Below are experts of layer 4 (counted from 0) of a mixture-of-experts language model. Rows are named router (the router's row for the expert), up (a neuron's input weights, with its number) and show model dimensions 160-239. Each number is 128 + 24 x the weight over its row's rms, rounded and kept within 0 to 255. Numbers have three digits each.
After each expert's rows: a language model's description of what the expert responds to. This comes from a sample of Wikipedia text that the model never trained on.

# expert 54
router:110113116114141156127112140128123118149127125105137120127180174197145152118113150101148101106085142135131121175127141076132100111160116112123073123103165130128108120112151158115070146147140125140097140125103090110119111127149090087098136140
up0:136122127118113098162133102135156107134156124128120136118110151148153103117175086116107133136147134120132125167171154110141144160173143123121161146088149129157124174134104136099139142137104135097108153152131155155097109122064118094130165134
up1:118177119132039121144136130135127115129120138109147128131138156146154140113138163112111145113116134135083092114123096141142102136165095105122129118102163141131101148148152115118123110143119132113138097094108117146115101140148114100092130156
up2:130074158145076123157086113123134119131146102112166074132152119161138177103160145113159121141125132122127145127141138096120136119144148120089104089107124148138120137176160118125116117153113131128142161118102167135158110160082133128076161135
up3:110139156117086137150111089129139102155129094110109127134136171139150110135151103121135152101116140104106095143144062109184129126163128125170142118112160121115134167126159143107100135162125153088105142124143128144097111168114127074167142156
up4:125135147112085145160131103116162131183130113107126119124137150155150130110153112116121163120143137151087137123106050113157091120141124116129136090124123135124118160160169098122116127149127127096151089111137152097123127142166131112141091210
up5:118139125144108131145136154121134112121150114120136137121118128144159115127129118095120139140145119134097099146153139134128073129124119136146131046136132158137111104119130101126128107103131098125112111099127136118152133113108117136133121188
up6:133140086144116133115106132128092144123059107167146099116146127107121134094119119138099123150077195137161159108116164124099142124116086143119128178085138158124126095156115113149130130159088142140121111141073143085161127128148116153101137132
up7:161121141140179108140163146112125139113187157148116131128118102116115137176112119134152099162154078142127150110143150149090148147114132136081139152176094130136165093129140142141125137105147107136145129120127145153169153096094131178128109122
What it handles: Pipe separators between table cells following a name, year or title, as in music, sports and election tables.

# expert 13
router:126154105140065123124134179129136124137135099112126094107130134124142098124144150157140118167134156137103119133108143118113154170122181108165121108110115084124096197098131148114116121153139068176110143130088100134125126125145136123126145117
up0:084079147107096145082101123111138114129163142115152118124144134142186103140152105114111136151094117112120133143115117133189121154109137118112153111158128114134098121081099129135145131168133151100120104126147128161087126116137136127144142114
up1:133145096099117151125127097152134131133134140096139131119125132181116105174108157130116153125154099128151080136150140097154115139127126183121086139112104118103114140112118140131137121155140106108123117123169101132154129126160072155097183126
up2:138159104129148120089132124122121107122097090187111112129126104134078143161095119141117097145132188127138120110099165105090121146143123155129090136135125123173115104128160136138120084074137137168161144149117140109179115087184129151133126127
up3:119169154117134153088119149101117085149090066140129144110153123116115136126103097098151082141128137092118131144106157149098119061163116097091123125188099136159134108156112134149109107101134130192151151148101119085163158138107132171137094104
up4:179164077123163150124164072147113115124088098121124156099119134121118156082117144133114163129121190117144155114077122092105140111136129147146108131101130128144117117130142163143110086100146124151121155093101067125163140112145114149104110130
up5:118141127084163150124142197117116162125114130160132122117082128088083161129131114122116109169141162107133099128122173129134102146138118109166137140071130173134115132120149133137111111136134110114121088150118158121157171122148120136096128106
up6:106120188119088120140134118117118111123145090098134160130145106114181106096117141102147158116159088123125131146133131137140118122099146093127147151135062102109113122122102147130120131176136171081100125142119155164080137108118132132135137156
up7:145137117132106100147130102154150171115102151122135127128121131148148108142121135142118132136124132139138113150101088112131132194121131131141154108113155158106085116110127184109105183159128087109123139150124134125107145128148088148142149109
What it handles: The word "the"/"The", opening parentheses, opening quotes and table pipe separators that begin a phrase, cell or aside.

# expert 10
router:119083090151117147165157174170124147137131121128131112116162150137137100134114156108163111140108115201117110183139142144081086146124147121106124137117142107125113151133124137122125127162126134168109146184119137126156117124127091118117145164
up0:169169108168073117127106121129112153102104090134138111124092096135118170157130133135087147109142154150120130136153107156092140136106152127106077134134172181118109075080117127124134082113162115099101122125138140126155131123161120090105127096
up1:148159127149128142134093128113135157166094138044169143124089117129131115122109161116135129105112124132146136145145152132144113112138069165119162120114105136136102093127104147135119129160157110093097150115123125069140090102149107098142114125
up2:103093118113161137127127124133069119155163169129114117112101135094143160133111111119176149131087160087101173122098103133131165095148112137129087146111114119134159120147130105122119124179145151140132164137169121127093141136129151111164106106
up3:141135075117102142131153123095119138145075155115172125114097119148144119193131130159119121138129160186129126128115113129157089129139141140161104117151104150126140150081144093116124143147123159126116139134098088064137138132088142138104141111
up4:112133139143102138145104139065101145116109089115131107140109088122155144163127155167081127113131150130128136131157174150116137106112134178115166115125109131086107116118103154124120107092134126168151138122120167102122110128185154135109119103
up5:103095098134168125141141130096106118151093090082140088152140097135139133124081124119126125140127122144129143136153148106104111115133139150133135118104131084131124132115101108131118132152157181161133115142154098089167121118129150115107162139
up6:092098105097204116105131187114132147125143135107130146135172160104154145092128119096176193141132124078106129145131111133118142134140093107153124129053143130129167146105168123144131121130137117136135149130122112122117108156109127092120148099
up7:120108149118151108135122151118129138136109135112123124114130113141132120144153092105168145118162133124154117147162161131136125172092134093119156122067100106144142184150175122131099126136152113094119112124102131103143123122119125198125171155
What it handles: Pipe separators in tables, closing braces in LaTeX math, and Thai script bytes, such as | 2008, f_{N}, \begin{align}.

# expert 60
router:128149098150103102132126154161137133129159102087078093120128139175191065149132128106181100128132110156144145157156124106104150136119133151156139114102126127131084163092111171097111139134150102116127141134094115173152099150122113112130105152
up0:119087155114148115156142117149142112117160114128144140116136164134153115118138073122155136135130094152121138151147149164148139130080100116132161143113144115130135129079147146137125139154120094135092071130128115174115105143108110138117147190
up1:098082132114081117156149140128104118135118129111135157110132124129123152119086111094178149106092111155143114141147149154121132117103102081101185126167159147143124105097135143131116107176116139147149132157081126165084145116136104117160099150
up2:131153101111164047143134140104135121135190112105150099138129144154116120146127103158120085133132100092164146133120093106143164112140120128159109120141076124118113088112096115104113155114146148120103157138130111129159109122151148137130173151
up3:158089131126112145158148161092131114130143136157162104144100143135083114124137116151077126101143146102127097166137136125156127148141114087107184134176108114133117120169105091166122132138079148135112159126154145084109124102155125113182126181
up4:133124130125129119160109129132114098142154156137131160140121116111094142153148137128155152126169146109085156122144132115146141114147137131111116135118119185131090091138124128107141107157107125105144161171125138135075156114133102154117164086
up5:161133146083126140114143173117079080129074135163155117138108117137114105085108105109139121138097092136118125143115140150072123146119118082155141108162119093137093142172122117154168114146122124109151125115131140103118169129118146132131071145
up6:136097109095072133126132135129096083163132146108128149094113128106095175108138127149164150131134118154163106119125107131114133118116119114121130129139081129119146152136101157133150150161076142159126124114138116111104171131131115099101150147
up7:094054172102133122158125128104116118113118141100129176093114105121158108126109073066173148113102102142147121132136140166151128132122110110123146136144160177147185149122144113105116110169112116125106098149126121162112123123146129118123112121
What it handles: Line breaks after sentence ends and section headings like ==History==, starting new paragraphs, headings or table rows.

# expert 26
router:120141152123134154151159166153125128150151129110150089127122092129152165118138132138109105143151138206086145153139141141128152159139159119153117117100097109051121134132112149129089110148103108171128145135123116106155140081133129106112105133
up0:120170115121133177126151174132161146121114131112117093178090126136127086123075114096099103126091082152166143137150182124160113121121089107093103080121127108160102089084130136114136132141175104142129116145100121176150189122087165104110134148
up1:147102127136117126131129161108093142128134156131139149144100108127126164097168128155180111133134155122105136077148141128112111092093161150124144135110117117122125123148116130136185118153145160143131161107121107125078132120144163090138108149
up2:135119144127091127138132121097094089161098140159129105138136127146118091128121131147115125112121175145114117085139122093143113099094118173175111145138114110100121117105172164139141105146138179103160096142145113163136124125101099153125126115
up3:113085101153107106113144169139115105141158119157143137134090098094132143128159147136127131139123123106131098141162087086106128132111142144108123123122116107136097147098083131139149144160117153128118111156136112118108092136133134188107131127
up4:120124112153155133194139162153136126160123160203146159135132143133128105111113088187094152170121119149126102105131160134076128085077118155109146122162096119101124137140127138164107134140116128153151151145167116109157101107129117112160127141
up5:112169109147098127160151149161124129122144137153141111124142127110137107138116155118146117185200119150083125147150140184179123143128143139113124088089126170147132113066129109100121121126133153158121110149161118082124107138165099125173153126
up6:074150123149126115109123170126186128105134099118145111167123112141158130123135087105127135152122113162116117127176132128096107153119108132100183108094108150113126167074093141112146112132179146133143144104102115129160122144113165119103133142
up7:096151085113132158098104141147131129157106129134117097182188086175123109135113139156090151121076113116137129166154144105129120122106081092047167096125125144121119144132111146125101145152143118153130148170120131129142115122115140092078130130
What it handles: Function words like well in as well as, all, such, no, both and not, plus first-name pieces in football squad tables.

# expert 11
router:143190121083119150115118143092132169139129117123123139125116179173153124148142135098185088088121112210154158145151117081146146185132127088121080139104150108182129138127095175124143129165119122145136126144098135159126141103113140113077133141
up0:078127110115135161145139133150146101163124131162145148132109148153072147136178124107123136140163117102110134154095135136120159161105113089132137190092128144109115162163110127115152137152113096146100136147118130099091091139123146113116124165
up1:132145118138150138129160100134122116136124158159148108094098125134118126133113130120155111165087085117129117154123149152144114114109133114147124154111098130158131123105094102113117125134111081138149153174104120149100121132144133111079128159
up2:102117171150087119154150159102123141085143136108135140164145110102123158130119128124119099102101126119101151145115150123159098124122135144151135129135147142146134086130089119133114146101144147128132089149127112096143089100110135157131158141
up3:128140143138118117104161114167171122144121166118158100128092133146119152148109134173162114135144153135167152098106112099107132147164136155182111165147114122120117143102117111105142140132139153125113166093112127151110158130139110109134114148
up4:161153083149097100081094161095079149135141166114132125107183147103148119075128113083147137108125144129157130126115112131094137101122108130152153038114123112157121162118162083117125136166131132097086151127119096161126142131140138119111120105
up5:178133151112112141156109152112097136138154087130120120124138097113128151092103142127096093163142124098112159114127110106077095145125130097096112141129080179164159124127116145136103119100135074101113135100098191139106124161128159134130082143
up6:126112114110145120125109149117139137169130146083142101148119117126139165153115094102105105100167133113126159126087092121126096143118126114099148104167141145104155137165174120118103111101136131145116145118130158107124109122158152152114137125
up7:110098148121129140120134127119111135114144140160113154116136106188108131130143103121138136176097118133136073152139154094127100152118088131173129136087086121121140132104102130103138132124133160125099115083153153166109161133114138087134135161
What it handles: Table cell pipes, line-initial = headings, and taxobox labels like Genus:, Species:, Scientific; also family, fl, syn, mid-word pieces.

# expert 6
router:141149119119067125123135178133124119126124134086089102148140142109154134106141183138114145150094131121137142138130117112087156132112135129102110076108082070142100156125111166108088128142115080181137127139097120119179131106170144136125142137
up0:123107136139107109137127143146128146142144131161109109117112129145162111148113142098123137164113120086151138133141105111123157098177164146161128116147132147149090101153149131131103101176152142154112120151072157156126097128120135138142153129
up1:119120092127116123107117097140109140123102135123140143122134113130155143146097133126119160145127112134139107138130125125123165085149136144139129080110118129146115107158154143132118118094119150116150138154084133153136076107137156128144135097
up2:156122090146117115134151086103092099102126109110127138131135120122082141175161144081160098118129165146158075109093158146140133160127107141110146131125108127139083130103106148135078116085124138146175169145135094154135150133114143148106118093
up3:135118177133142138124155183111131107072140090141091136107125130112139127152143101127135056115130133149131146117143176132143130155116100158124142131154128129121149106122113155138118129125156080157118091101150120135109115114159124105105113121
up4:144138144161135112099110154098131118170109099147108130105105144130160169154113157135122119162107091147138155168126082150172149141189167143151127088115121134147111102122145090122104176140165156132142069108104145139114131127113130120103153166
up5:091111103158121122098129151128081172128134124152143097142185124121145111134120133146118145118123139095146111144183169132137158097134159108177172110152101150148151116165129109155108097146135187088108144104098174129165150069108108118166111136
up6:153126093135132133131119130146121086135141126151120181125106122135135133110130186122185113134130138158124142134064152166167109125150117115141110097130165101149083129088104137134122121060126127146132106135151077132158149134110111143138120114
up7:173149143132111126138136144121155105176152166107095092141124143117107121117166115130100104143131100135117135131114134151136100112112098147110094137143104131137113141093127114107134118106106078157101091121172153120104150155129093128141127155
What it handles: Mostly "the" after prepositions like of, in, at, plus "as" after named, known or appointed, and "its" or "their".

# expert 28
router:152127106146119123107104153175099174146139111132140090137057130120128155123140110119181119133086136202163124165102139171113148133126149153136094096137118121040102130142107129114156165163110101141125151141068106112124147135116088122081107151
up0:134103129139132153132172118139130116091130138124141187139152126170147120126178107133090094112102116107138138134123157097098070139134097139116134140105148105136141148142132149143170120143148154153142138105139128119094123143100161090150120099
up1:175154123118190123077107145151125134132144126130144137154139107112096162147110140116153164107118148130126099132115165137123161101140137145157110137156168097112104158122118123116114141125113110109080114118138128152176161124163108109096128123
up2:124091143101098152141142170155130108105126099130133111140134094120162128096110117145097118132082100090124082080142177136104082167117094125110100110115134132081110106145152146128146106128146121155172159094166140159101157122071162142152132092
up3:122152098120097119184129144135133137148118146155135108102081114087091128103127174110154159171141103126123145128103111118126137118130119099101110126146096145121101146127121140145121123147159127103158091136197106132126117135100144178118151138
up4:170142105096147147079120132109120095169162139128094165136126149122122131120103130128179133124144120100139118128121155145123129095120142143102098100097114118107151149101152142153149156129144120152130182087132113090157129112140102175120133098
up5:188122091087169144079136120169131152126143100139136129140127123130113145172135109127127104135128169129117115149129151146134162121122154153166124132128129126102089119131129137127143134107114130147096137100124130121147129138122091167071155124
up6:131141150133167099138100155153141114116130115090152061098085132133124129144112106149145149142127151095113122130109129126128136133139145151145140137134134125125084133084143113108087094056110110150126075133094148117112126104165140137151176117
up7:187158106126175116107106143118141080209144141174124108169120104089113117133101144140163090136092159135173145096111141118109112121123125151106117085107128104136112145118104132136129112120132135118129183085121086129158121106145127189098113132
What it handles: Pipe separators between cells in filmography, sports and results tables, plus word endings in cast lists, such as Road Runner |, episode.